config.yaml
n_layer: 9
d_model: 192
n_experts: 24
experts_per_token: 2
d_expert: 224
d_shared_expert: 0
activation: "geglu"
moe_layers: [0, 1, 2, 3, 4, 5, 6, 7, 8]
router_score: "softmax"
normalize_top_k: true
routed_scale: 1.0
balance_loss: 0.000752
balance_bias: true
router_z_loss: 0.001
init_std_router: 0.0157
lr_router: 0.00133
vocab_size: 16384
norm: "rmsnorm"
norm_eps: 1e-05
tie_embeddings: "early"
optimizer: "adamw"
lr: 0.00188
beta1: 0.95
beta2: 0.99
grad_clip: 2.0
batch_tokens: 65536
seq_len: 768
train_tokens: 367200000
steps: 5604
dataset: "wikipedia_en"
Below are experts of layer 6 (counted from 0) of a mixture-of-experts language model. Rows are named router (the router's row for the expert), gate (a neuron's input weights, with its number), up (a neuron's input weights, with its number), down (a neuron's output weights, with its number) and show model dimensions 64-127. Each number is 128 + 24 x the weight over its row's rms, rounded and kept within 0 to 255.
After each expert's rows: "comes before" lists some tokens at least twice as common just after its tokens as in all text; "gets" lists some tokens that make up at least twice as much of what it gets as of all text. This comes from a sample of Wikipedia text that the model never trained on. Tokens count by the router's weight.

# expert 8
router [114 106 153 127 101 107 150 192 130 112 145 104 100 145 135 112 158 148 146 149 135 128 139 120 150 134 143 116 110  99 121 122 142 125 135  95 107 119 143 138 131 150 143 172 152 111 157 179 105 149  75 115 139 128 114 137 125 136 145 176 113 146 131 137]
gate0 [125 152 108 117 151  98 150 132 104  95 136 124  93 142 155 132 137  91 113 148 106 117 174 105 124 124 156 144 123 161  98 103 105 105 120 107  95 177 123  92 156 142  87 181 139 151 136 141  98 161 108 120 158 110 145 127 109 164 176 112 119 124 116 118]
up0 [ 81 112 110  92 171 115 121 160 181 156 115 106 166 141 162 100 105 112 139 150 122 121 173 133  90  49 137 107 143 135 116 118 125 146 106 131  97 141 110 124 125 121  72 120 137  88 151 117 118 139 148  67 160 100 144 130 128 132  97 163 154  94 122 118]
down0 [ 91 125 100 125 133 126 102 149 153 180 105  76 136 132 125  99 127 120 145 132 105 185 169 138  79 122 101 109 118 177 149 153 154  98 139 116 122 142 128  98 112 136 116 145 116 101 148 130 131 101 137 120 141  89 115 155 102 138 129  57 194 103 159  98]
gate1 [ 95 115 105 141 147 124 134 153 147 117 159  84  65 138 143 137 109 144 189 137 157 115 118 120 141 128 160 128 114 114  83 105 144 130 132 127 114 102 146 153  93 107 153 131 166 135 154 166 147 119 168 123 133 128  82 126 139 137 147 160 146 180  98 130]
up1 [ 80 120 165 121 133 130 167 143 171 156 124  92 102 135 129 119 118 131 189 131 103 116 120 170 121 108 132 116 167 113 117 131 143 150  93 159 140 107 126 133 114 131 134 153 137 137 146 131 166  99 152 143 111 152 103 132 136 151 108 118 174 185 145 125]
down1 [159 118 150 164 139 100  95 128 126 143 178 145 121 138 123 143 157 138 138 122 148 119 126 126 127 107 112 115  95 122 101 110 125  85 148 118 114 130 142 133  94 110 131 146 153 142 124 117 171 154 106 108 141 137 125 125  99  97 164 161 126  85 164 104]
gate2 [125 156  92 171 131  75 120 147 103 113 164  87 135 152 134 149 121 166 113 137 158 131 106 108 121 107 172 121 136 114  98 115 121  98 139 121  80 101 137 126 111 126 138 115 129 115 100 186 158 149 118 102 106 113 125 137 133 125 129 141 143  89 133 111]
up2 [150 129 106 136  84 170 102  99 109 132 107 185 120 128 113 134 116 113 156  93 125  90 119 100 172 127 119 164 124 148 148 141 147  97 150 101 145 124 151 158 119 129 124 103 109 106 111 107 116 140 151 138 126  73 138 171 103 129 156  96 113 116  98  73]
down2 [127 125 137  60 124 128 129 143 117 146  67 184  93  98 120 102  74 100 149 147 101 119 125 137 109 151 108 134 133 121 162 134 165 167 156 123 144 143  93 143 153 121 118 142 143  98  88 135  97 132 161 147 159 141 128 132 139 122 106 167 128 158  77 113]
gate3 [114 111 122 150 121 166 106 127 140  94 176 108 127 166 129 140 136 120 150 143 138 103 109 115 136 124 165 109 115 131 103 156 112 125 121 106 116 119 118 155 185 160 120  84 115 146 131 152 122 121 114  90 155 120 115 158 156 179 151 140 130 157 156 184]
up3 [119 132 133 124 142  97 165 155 168 120 127 114 111  92 118 165 143 100 125 152 125 143  77 136 165  81 121 146 156 105 163 126 145 142 146  82 199  95 183 133  95 141 148 128 124 150  84 125 170  90 114 156  95 136 124 142 133 139 133 147  66 121 112 133]
down3 [110 107 122 172 126 115 124 147  63 126 143  91 142 143 175 124 115 134 133 144 147 138 148  98 156 123 150 117 103 146 111  97 144 143 157 182 116 156  94 130 149 133 171  98 149 165 187  82 130 129 134 138 146  93  74  95 123 128  83 122 132  93  96 116]
gate4 [132 113 100 117 157 108 136 197  85 133 144 124 125 110 164 145 131 167 128 123 119 116 132 127 139 146  87 123 125 152 146 118 152 174 122 125 141 128 153 126 121 106  72 163 128 123 116 143 116 179  94 139 132 114  79  98 157 139 129 197 104 133 115 123]
up4 [135 133 150 117 144  93 108 136 118 107 126 103 117 134 123 114 147 142 156 114 121 146 159 124 162 141 106 100 128  99 134 113 133 142 137 114 147 144 197 150 116  94 154 172 146 119 125 115 148 100 124 101 108 101  93 128 169 128 101 176 137 114 100  96]
down4 [124 106  95 126 144 111 132 170 171 129 107  71  98 127 125 105  94 145 134  98 106 120 113 149 177 124  86 158 102 145 152 129 109 116  83  95 174 113 146 146 162  91 110 143 153 135 140 139 123 111 145 116 148 138 132 109 133 140 115 149 174 110 116 134]
comes before: "\n", " The", " In", " He", " It", " She"
gets: ".", "\n", "s.", "\"", ":", ")."

# expert 14
router [106  84 110 131 118 133 114 166 128 112 148 106  98 135 141 113 168 146 156 178 138 139 141 128 143 133 152 128 121 127 114 101 139 163 137 122 122  95 146 170  99 141 133 132 133 154 142 214  95 171 132 114 169 131 118 146 142 122 157 192  77 127 117 160]
gate5 [111 148 105 139 144 118 179 121 146 115 145 102 131  66  81 112  99 171 102 148 110  86 112 128 150 163 123 167 140 123 153 119 118 111 134 117 121  84 145 143 114 147  95 163 110 113 140 168  62 123 135 145 125  98 143 118 132 131 144 136 126 107 136  90]
up5 [110 102 124 114  40 128 109 147 123  90 117 144 101 152 137 128 148 100 131 116 114 122 125 117 140  71 102 151 128 116 147 105  72 130 146 140  91 122  80 127 124 127 134 105 143 172 160  76 144 131 111 159 165 130 100 147 128 143 149 140 127 139 132 100]
down5 [134 140 125 179 132 115 122  99 141 167 203 128 128 136  91 121 140 149  76 113 140 117 168 139 141 150 121 117  76 136  87 114 155 152 141 126 144 116 127 126 119  96 112 127 170 123 143 107 106 133 140 143 121 115  87 130  99 137 143 181 124 117 118 124]
gate6 [ 90 146 117 112 120 104 139 118  85 110 142 181 109 103 129 141 115 128 148 131 118 152 133  92 124 126 119 142 127  94  93 146 136 120  92 139 172 185 156 142 100 105 150 112 125 142 117 143 122 134 132 159 127  99 166 120 106 103 161 146 121  93  88 124]
up6 [ 46  97 125 136 132 127 144 159 126 117 110 159  92 133 155 115 156 133 106 108 106 131 160 113 124 140 146 137 128 153  88 142 115 129 118 142 125 119 109 184 193 117 113  89 103 144 123 134 123  96 170  90 110 110 182 155 151 129 117 144 130 114 122 132]
down6 [ 99 113  67 141 131 132 152 109  87 127 145 157 139 116 141 108 119 127 114 175 101 153 143 148 137 121 129 159  85 108  93 113 137 103  82 155 155 136 138 123  86 132 111 127 113 193  79 203 125 100 122 116 140 121 134 110 161 125 125 108 129 119 131 102]
gate7 [124 143 131 126  91 101 159 130 141 114 171 146 135 150 142 154 147 114 120 138 140 109  85  78 138  96 114 129 162 160 127  79 121 134 124 106 130  97 167 124  96 115 139 143 154 125 164 109 106 155 103 171 180 147 123 100 129  73 107 127 152 131 142 158]
up7 [127 160 151 121 106 111 140 132 143 153 112 108 105 153 188  61  83 148 131 131 116  88 130 137 130 164 109  61 126 114 128 132  99 120 108 149  94 140 139 118 115 132 179 161 119 108 161 166 168  91 144 153  84 117 145  71 114 149 154 166 150 136 197  96]
down7 [146 146 125 138 123 147 126 139 138 140 152 118 132  96 132 105 106 184 127 114 134 115 118 126 111 153 117 117 101  96 101 124 125  92 138 104  90 112 119 125 138 139 138 104 143 170 130 165 139 155 145 141  77 131 132 140  95 108 139 129 133 131 139 122]
gate8 [150  90 113 216 164  98 109 113 150 160 175  59 116  98 120 128 173 118 127 130 125 128 141 121 128 133 140 164 120 116 124 168 158 111 115 117 131 117 130 114 145 126  97 156 132 128 128 106 114 129  72 151 156 130  79 133 113 120 128 155 175 134 131 137]
up8 [129  91 194 158 166 148 151 132 115 134 143 126 115 137 173  99 178 119 152 119 104 145 117 130 101 147 142 160 145 163 119 182 118 115  97 182 107 107 131 133 134 161 103 113 118 127 119 111 117 161 115 117 106 136  94 128 141 121 164 115 176 104 132 128]
down8 [ 86 111 106 163 139 126 109 166 137 151 151 149 109 142 144  72 168 119 146 125 129 136 141 143  88 136 102 145 157 141 153 130 140 114 132 114 130 123  78 115 112 153 114 120 115 101 111 151 115 120 147 144 129 200 118 140 124 132 146  82 164 144 166 146]
gate9 [152 134  68 143 102 154 101 181 107 122 119 127 101 116 132 149 142 117 169 124 158 145 141  99 121 183 128 148 112 104 105  90 140 134  96 103 126 135 112 140  91 145 131 118 167 140 157 108  76 175 124 128 117 143 133 120  77 124 134 158 124 138 165 128]
up9 [143  92 144  87 161 101 135 142 110 182 118 113 155 115 124 143 120 134 128 128 140 145 142 171 155 133 103 143 107 132 116 116 153 133 116 155 126 133 127 109 116 155 111 108  98 138 130  75  97 186 113 165 126 112  80 101  84 127 164 144 107 147 153 142]
down9 [166  94 137 115  84 138 108 118 134 171 114  63  86 113 130 146 103 132 110 112 103 195 156 124 124 163 144 177 112 133 136 101 167 125 111 130 141 113 118 154  95 133 121 118 151 141 110 134  77 169 204 136 122 122 115 109 120 108 102  87 132 155 161 136]
comes before: " to", " be", " as", " was", " in", " by"
gets: " to", " he", " it", " He", " who", " was"

# expert 12
router [134 116 103 152 106 114 125 151 122  86 149 122  96 141 142 109 143 131 148 149 142 111 137 145 146 134 153 139 120 128 120 129 130 146 150 104 131 115 160 161 133 154 146 142 141  96 157 137 126 142  99 109 157 139 100 138 121 127 156 182 115 156 113 154]
gate5 [143 166 157 125 157  86 107 122 161 175 117 130 143 120 117 134 129 141 115 114 219 102 121 119 100 111 116 142 120 104 182  69 100 106 148 104 135 130 109 121 126 102 163 124 145 136 103 142 103 109  84 126 146  91 165  94  96 159 144 139 135 157 102 130]
up5 [103 150 134 110 164 138 106 155 129 102 148 154 157 145 129 133 110 143 153 163 131 120 130 137 116  99 150 144 130 114 156 142 127 134 138  97 144 141 140 141 135 164 137 134 188 150 120 169  91 136 140  91 174  90 117  83  53 136 120 159 140 151 131 147]
down5 [139 109  98  87 155 153 133 148 136 104 112  94 127 155 120  99 133 180 125 149 124 127 135 147 115 167  73  98 107 166 161 133 153 109 174 130 100 102 134 118 146 165 123 136 129 132 159 107 101 132 148 132 112 102 137  96 133 127 140 127 157  65 121  96]
gate6 [123 127 121 121 152 133 150 142 103  76 115 125 141 114 132 142 141 183 125 124 169 153 140 130 111 194 137 109 129 135 161 125 132 129 142 104 135  80 147  92 100 133  99 118  93 136 116 134  76 146 137 129  94 155 131 153 129 130 164 152 140  80 114 158]
up6 [151 124 131 153 123 179 150 136  96 109 118 141 141  97 135 152 129 151 138 127 145 166 168 136 127 166 124 113 140 141 162 102 139 106 115 127 146  71 123 115  77 117 133 121 109  95 132  94  96 114 133 124  85 128 135 173 150  88 110 107 128  79 101 191]
down6 [114 127 133 132 144 139 119 138 112 153 102 157 118 130 105 125 121 121 131 127 121 140 137 159 103 133 104 123 128 125 160 153  83 122  79 124 128 131  94 111 120 126 123 169 111 145  65 176 136 145 142  89 113 137 174  87 100 123 136 124 131 166 100 135]
gate7 [166  92 152 120 128 137 142 141 149 137 146  99 115 107 127 117 165 168 125 115 122 139 139 119 144 117  94 116 128  95  86 127  78 132 146 100 112 145 162  73  99 108 104 157 170 113 168 154 106 146 115  98 134 145 108 164 131 137 144 131 146 165 111 139]
up7 [153 172 170 156 100 160 105 110 166  96 140  87 134  97 162 171 105 144 140 115  91 112 154 140 172 162 134  82 148 113 109  87 160 154 133 136 108 147 111  84 144 134 110 112 130 130 147 136 141 152 138 101  83 145  61 139 123 163 125  91 109 138 135 110]
down7 [129 129 146 124 124 152 148 144 126 133 141 146 120  94 137 148 125 131 122  96 128 134 110 107 142  87 107 105 146  91 113 106 121 141 109 134 188 118 138 158 142 122 132  96 145 128 130  23 129 150 125 132  96 134 104 109 120 111 131 136 138 133  89 129]
gate8 [ 92 140 105 101 114 132 112 147 129  95 130 124 129 120 111 144 131 206  93 163 111 164 137 107 101  72 159 111 107  99  67 107 131  89 139 127 113 116 166 132 126 147 137 148 138 146 113 147 135 138 122 143 107 101 129 162 144 106 167 172  91 125 120 158]
up8 [119 143 126 114 103 133 157  77 141  98 123 131 118 106 117 153 120 175 136 153  85 117 133 181 107  57 137 108 129 132  47 131 140 109 141 143 121  83 126 147 121 138  90 123 122 120 128 107 153 135 131 144 128 126 119 139 143 105 122 144 137 134 108 127]
down8 [110 124 113 135 108 109 124 139 121 144 130 159 134 136 147  99 138 171 144 126 162 195 128  48 123 117 106 101  84 107 109 118 144 101 121  86 103 142 116  96 146 127 118 139 147 167  97 144 123 132 120 138 139 102 152 141 112 127 124 110  88 118 140 119]
gate9 [137 171 118 133 112 106 141 147 100 154 151 113  94 161 132  89 139 121 161 128 188 130  82 124 114  85 115 120 137 119 162 119 110 110 127 100  95 107 110 109 117 145 103 106 108 138 128 136  90 158 132 111 101 149 107  95 128 111 190 151 146 161  83 139]
up9 [145 122 110 139 137  76 131 129 125  79  86 150  86 137 118 129 130 122  98 147 125  92 114 138  75 109 138 166 127 137 135 166 145 104 114 138 100 134 128 110 104 118  62  97 105 128 149 133  90 131 164 109 131 144 110 124 128 105 166 143 175 167 100 148]
down9 [120 119 155 157 174 110  95 132 119  94 157 129 136 152 111  93 134 129 139 122  86 136 157 151  82 127 142 132 125 156 119 149 124 116 160 158 127 221 117 156  95 137 111 158 103 126 152 160 113 140  69 120 110 148 120 102 146 134  96 160 106 100 112 137]
comes before: "|", "-", "\n", "The", "=", "In"
gets: "\n", ";", "==", "===", ":", "===="

# expert 1
router [111 105 103 128 106 128 123 184 121 115 165  97 104 148 149 111 169 124 163 158 146 115 139 126 129 134 137 153  88 126 106 109 123 114 160  97 120 117 146 135 126 145 152 151 171 156 142 184 100 152 120 125 163 146 103 155 122 128 164 111 142 147 120 155]
gate5 [133 101 131  79 138  99 184 138 139 166 125 107 118  95 120 129 130 134 155  93 112 157 110 117 136 151 146 120 113 109 110 107 124 119 148 122 153 128 137 116 133 107 171 137 124 134  97 149 163 117 106 117 127 112 173 128 150 134 167 124  98 138 123 122]
up5 [139 126 153 160 113 123 145 138 134 103 165 163 104 117 158  99 113  99  88 118 124 145 127 146  77 135 142 142 104 160 166 133  88 107 101 120 115 113 101 130 141 126 162 138 118  95  77 136 145 113  99 103 129 123 190 198 115 160 127 134 120 132 166  75]
down5 [122 133 167 164 162 102 182  84 138 104  96 140 106 114 131 134 101 102 161 108 151  82 119 127 134 146 104  96  74 121 123 128 126  95 132 150  96 113 125 134 141 134 100 123 156 106  91 145 114 110 112 172 109 136 116 124 123 102 109 104 142 120 149 130]
gate6 [101 150 102  93 115 122 141 152 101 149 118 122 132  80 112 103 142 138 120 129 116 130 132 130 131 138 169 136 117 111 128  93 144 114 126  91 117 156  54 120 127 114 154 147 120 140 118 111 110 139 118  78 111 113 125  76 164 146 132 131 125 112 183 154]
up6 [128 122 182 146 135 137 140 138 125 109 145 150 107 149 140 131 127 115 118 137 139 115 157 121 120 117 131  97 155 171 111 164  37 121 151 146 147 123 191 140 102 166 123 105 115 113 104 103  92 135  89 145 114 166 118 128 142 120 137 153  93 163  78 117]
down6 [114 160 141 126 152 165 118 141  94 131 158 148 152 142 139 125 155 121  86 165 121 114 173 140 135 127 157 144  85 151 124 138 146 130 141 122 167 174 143 131 130 121 126 134 149 120 112  95  95 100 139 149 113 152 146 100 135 135 144 234  97 113  59  89]
gate7 [110 104 109  74  95 158 170 176 122 123 154 154 127 142 116 156 133 159 153 124 139 153 158 142 116 142  79 130 108 108 163 111 162  91 126 123 172 117 143 131 126  99  95 142 147 175 147  83 110 130 106 127 108 143  98 129 104 109 144 121 144 125 105 134]
up7 [147 117 141 123 127 131 117 131 136  74 183 157 102 120 126  86 106 142 129 168 135 136 148  95 122 140 112  95 140  98 124 107 106 122 109 148 124 106  92 134 134 127 181 175 108 140 169  94 131 132 135 138 132  94 120 126 132 155 130 128 113 130 139 133]
down7 [122  92 143 110 130  95 164 124 126 159 135 119 140 136 171 178 124 114 140 144 149 106 139 172 146 110 134 139 122 118 105 146 193 124 143 114 122 129 117 117 193 103 134  99 129  92 125 102 136 112 171 185 107 116 126 114 116  47 159 156 153 118 135 161]
gate8 [149 120 138 125 134 105 171 142 171 108 140  77 113 126 115 121 166 160 157 148 114 117 139 140 136 132 154 122 150 111 141 165 116 167 140 159 126 117 119 115 109 147 179  85 133 107 189 134 117 146 127 149  82 146 111 149 155 140 148 137 145 157 132 106]
up8 [111 128 145 108 178 146 117 153 113 159  88  96 152  91 145 120 142 104 116  76 105 114 142 138 120 147 135 141 147 124 141 130 109 139 122 160 127 129 124  88  93 128 138  75 106 144 153 121 136 167 143 105 121 113 113 151 160 167 153 120 152 122 129 109]
down8 [138 104 119 105 131 134 111 129 123  79 137 141 102 123  93 135 156 162 147 158 136 151 153 156 120  93 120 142 141 139 142 106 151 122 121 183 156 171  92  94 102 130 165 148  75  99 108 175 113 184 138 141  91 122 140 144 100 171 116 133 139 130 159  79]
gate9 [118 130 118 104 116 156  92 123  90 139 121 103 146 117 120  85 123 134 146 101 122 126 160  95 138 144 178 104 102 113  87  92 145 137 106 124 134 139 141  98  98 118 141 101 114 142 107 146 111 138 111 108 142 133  89 115 164 165 128 126 153 181 106 113]
up9 [185  99  72 162  80 121 100 110 141  97 150 153 131 148 155 133 161 138 161 168 121 112 118 103 157 138 138 122 134 134 116 121 119 130 185 113 127 108 126 154 121 137 150 156 109 103 168 147  93 100 146 138  98 156 136 108 144 172 150 160 100 127 121 104]
down9 [157  91 116 107 113 160 139 148 108 165 129 128 145 134  95 145 111 148 128 168 145 105 121 140 144 104 134 104 123 102 122 129 128 117 118 120 162 142 132 139 152  83 140 104 168 142 180 129 118 134 109 115 105 115 133 131 120  97 132 179 113 143  88 115]
comes before: " the", " a", " first", " his", " United", " their"
gets: " the", " in", " of", " to", " for", " on"

# expert 4
router [137 117  98 134 109  87 144 172 114  96 156 104  95 142 112 109 155 134 151 179 136 119 141  92 133 127 151 156 110 145 110 118 107 148 164  99 135 115 148 168 116 133 152 150 158 119 147 202  86 134 112 127 150 130 110 151 128 108 157 184 110 140 108 148]
gate5 [130 111 154 108 144 143 152 132 194 120 123  93 112 161 157 129 142 128 117 152 137 102 140 135 119 145 141 123 149 156 130 116 159 121 164 117 128  76 112 139 115 133 135 108 105 162 109 173 108 156  95  80 130 144 151 131 140 165 164 161  93 140 147 134]
up5 [116 131 119 149 139 129 118 152  93 112 120 147 135 140 106 102 140 119 108 134 142 156 127 134 146 119 101 137 114 130 166 124 108 156 123 136 121 121 114 115 140 109 140 105  73 103 167 126 106  99 188 162 121 157 146  75 133 104 119 146 104 116 176 115]
down5 [117 140 110 123  90  90 132 145 134 162 146  87  95 109 145 114 118 129 138 161 165 142 165 133 111 139 138 105  96 102 136 121 142 139 124 105 131 131 117 104 130  96 123 133 111 107 162 141 155 124 134 137 138 136 113 115  97 116 128 156 136 115 125 167]
gate6 [155 103 162  88 125 137  91 149  86 133 143 146 152 142 117 161 118 134  85 130 158 158 153 140 103 197 117 136 117 133 103 146 136 118 148 147 144 177 122 109 145  89 132 102 105 171 167 152 133 128 133 131 114 113 139 121 124 189 105 142 132 151 112 144]
up6 [152 107 111 111 161 108 160 111 161 161 126 183 123 151 153 134 107 130 142 122 162 140 130 113 149 184 124  94  97 117 185  65 185 146 106  93 153 171 124 149 139 117 140 145 149 143 185 134 120 146  95  60 110 137 131 170 133 132 158 104 112 106 104 175]
down6 [ 86 133 105 125 167 126 154 147 121 141  97 159 120 108 143 134 131 125 113 138  95  79 155 159 124 109 139 152 117  87 118  95 112 162 133 127 156 150 145 108 132 141 119 108 129 101 146 158 109 150 145 103  90 133 120  77 135 111 140 134 143 164  99  87]
gate7 [106 107 117 147 142 147  90 147 118 148 118 140 119 118 157 142 193 126 130 104 139 105 111 136 208 137  98 136 139 101 130 116 102 136 118 124 102 115 127 166 138 129 199 112 128 124 107  94 125 116 129 122 118 131 145 145 107 160 137 147  97 131 151  98]
up7 [129 125 138 115 107 153 107 118 141 194  92 122 126 146 126 155 150 129 130 130 126 165 154 128 147 177  77 129 117 123 101 152 139 127 101 141 126  91 148  62 140 103 135 115  90 108 113  79 171 118 149 108 120 116 113 146 113 157 132 101 119 116 149  81]
down7 [152  80  93 127 128 129 119 171 127 134 103 186  96 138 165 138 115 137 142 171 128  98 114 135 158 114 106 151 116 114 140 162 123 119 117 128 107 157 143 118 130 117 173 115 149 119 100 136 162  91 184 116 126 147 132 163 105 140 130 148 151 139 107 112]
gate8 [ 87 111 142 144 109 106 121 130 144 102 125 152 122 191 168  93 140 109 158 142 137 118 126 136 111 125 108 121 122 111 129 128 130 102 112 116 101 105 148 137  90 129 195 165 143 150 127 154 126 149 120 122 160 127 106 116 121 170 122 140 187 132  55 127]
up8 [123 127 145  80 143  92 178 130 106 177 120 122 101 128 142 137 160 123 116 148 141 135 108 138 184 155 123 111 139 121 139 119 145 136 137 124 136 148 126 156 146 154  95 123 152 129 144 126  82 145 152  92 124  99 149 143 119  87 169 136 159 110 153 147]
down8 [101 125 138 127 172 108 120 143 150 149 135 123 130 151 155 125 133 148 109 115 163 128 102 140 150 159 115 107 168 100 120 115  88 165 130 114 133 142 136 126 134 156  87 143 125 104 134 136 153 182  81 104 131 104 136  72 154 132 130 148 132 118 113 131]
gate9 [144 123 146 125 139 127 123 149 124 126 144 108 144 136 105 122 108 123 134 174 123 155 140  53 179 124  97 105 169 151 111  98 140 138 173 153 162 137 146 137 130 122 116 140 111 121 115 104 149 125 135 126 133 108 126 102 159 162 124 139  74 137 147 109]
up9 [132 213 170 145 162 131 130 136 204  98 123 134 161 121 115 117 156 122 165 148 164  98 125 132 166 123 114 143 114 148 185  97 105 108 109  85 155 137  94 141 142  88 136 137  97 147 160 107  67 137 154 121 128 139 155 121 106 108 113 123 140 122 110 146]
down9 [ 88 124  82 113 147  86 148 123 117 136 142 129 140 105 163 119 165 138 120 170 154 114 146 131  76 145 120 127 143 109 114 132 125  72 133 140 114 110 164  98 127  94 137 137 145 166 165 158  99 113 130 103 148 157 117 139 126  88 125 136 164 146 105 160]
comes before: " ", "\n", " 0", " 1", " 2", " 3"
gets: " |", "|", ";", ":", " 0;", "',"

# expert 17
router [112  99  99 137 115  83  98 179 104  99 143 104 100 151 157 115 170 157 145 160 149 121 130 105 151 133 147 148  90 126 131 108 124 132 129 110 108 100 152 183 115 135 132 158 119 118 169 189 111 159 108 112 141 121  89 128  98 112 142 149 115 173 133 151]
gate0 [107 124 121 132  57 119 110 118  85  98 116 130 129 133 147 175 142 142 140 130 105 148  98  92 143 135 152 142  71 142 122  93  99 168 110 132 132 144 149 144 128 125 136 123 128  97 142 186 133 108 127 145 116 141 126 170 155  82 136 128 175 134 118 154]
up0 [179 175 131 141 193 128 111 147 147 126 126 109  95 126 139  92 120 138 105 111 125 143 120 158 100 120  91  85 169 144 123 165 129 124 139 115 129 134  94 140 127 138 106 125 182 200 126 127 101 155 148 110 115  98 125 118 131 166 149 144 128 127 147 118]
down0 [111 106 124 118 121 114 120  87 137  88 162 105  89 143 140 122 172 103 108 133 176 109 106 121 140 103 132 151  90 155  94 147 129 135 167 152 123 128 159 124 160 129 174 102 123 159 114 152 123 121 130 105 142 146 130 118 147  94 151 182  91  85  85 142]
gate1 [ 96 138 160 144  92 112 129 154 125 100 196 141 134  95  99  91 119 109 121  96 182 140  92 130 151 171 155 102 120 125 128 118 123 141 135 147  99 167 105 137 140 113 179 119 123 158 139 163 123  90 109 102 155  63 143 141 121 145 124 145 127 121 115 148]
up1 [164 106  79 112  72 122 130 146 124 107 143 160  95  98 125 136 134 140 124  88 130 136 118 107 162 160 106 123 109 114 150  87 173 156 146 114  58 169 136 130 133 111 151 133 128 180 139 116 132 119 121 129 124  78 110 165  88  91 149 129 129 143 118 134]
down1 [131 139 122  51 111 121 140  95 112 135 135 107 150 126 144 119 125  97 137 122 121 123 128 111 146 154 135 119 175 108 159 144  89 115 167 155 122  87 137 120 140 172  98  91 165 150 116 121 165 116 149 101 135 134 111 131  74 105 117 138 126 124  95 135]
gate2 [135  79  74 130  98 104 121 139 150 149 154 129 131 149 100 173 133 168 127 126 137 145 145  81 175  79 163 125 120 137  79 120 140 136 160 125 152 150 142 126 119 168 135 164 106  93 147 112 149 166 118 122 110 160  93 120 150 139 133 135 110 113 108 143]
up2 [123 112 128 130 117 128 143 145 114 146 143 126 140 140 154  63 133 117 133  98 140 108 162 144 152 158 136 142 130 118 148 134  78 121 128 131 123 147 181 156 133  63 105  89 159 123 117 145 110 117  80 108 164  73 133 128 145 113 121 112 156  86 122 105]
down2 [101 160  62 127 158 133 154 157 116 111 140 112  93 102 139 134 110 122 139 115 102 101 170 159 180 130 121 146 193 124 136 112 107 136 115 167 139 122 166 120 144  97 114 111 128 120  97 125  76 162 122 130 106 105 115 168 141 108 142 130 122 113 116 151]
gate3 [106 128 110 123 134 116 157 135  73 122 146 112  95 134 135 135 191 130 126 117 110 101 105 124 175 124 151 142 111 144 133 133 132 124 145 128  69 104 130 115 119 132 124 182 138 146 132 131 106 131 120 127 155 103 151 132  98 157 172 146 132 104 120 132]
up3 [105 127 154 155 144 108 131 105 105 132 120  98 147 149 125 134 187 121 119 146 132 135 116 148 116 108 182 143 113 149 113 144 158 163  77 146 146 102 141 144  96 141 119 130 124 108 117 127 164 135 106 155 138  87 114  86  92 112 161 127 133 113 111 145]
down3 [ 90  75 170 146 119 176 158 128 101 122 124 130 143 141 112 123 105 143 152 100 126 138 105 106 108 111 109  79 119 144 125 107  91 100 127 119 106 155 151 122 114 146 103 181 129 118  98 160 152 111 144 117 123 115 109 125 131 117 127 157 134 108 173 155]
gate4 [149 163 126 111  90 135 142 100 106 156 162 137 167 151 127 153 122 175 131 123 118 136 133  84 143 162 150 109 121 137 129 118 117 132 125 116 123 149 151 108 150 133 134 135 153  87 117  98 123  90  79 147 132 145  92  94 119 142 106 141 134 149 156 177]
up4 [144 141 132 177 163 135 112 103 141 133 131 121 124 130 159  83 131 158 133 134 122 170 145 148 137 133 133 115 158  89 127 113  98 109 117 154 149 117  70 127 126 134 128 100 122 146 141 137 177 182 137 132 120  98 166 121 147 121 126 133 159 113 121 118]
down4 [130 151 146 172 130 112  97 122 120 103 142 128 144 107 124  96 138 133 138  99 103 112 132 120 152 154 156 119 130 106  93 146 124 106 117 137 118 159 147  94  89 153 166 142 146 143 135 169 105  96 133 143 134 138 131 138 155 143 121 175 109 117 124 107]
comes before: " a", " the", " an", " been", " also", " not"
gets: " and", " was", " is", " as", " with", " a"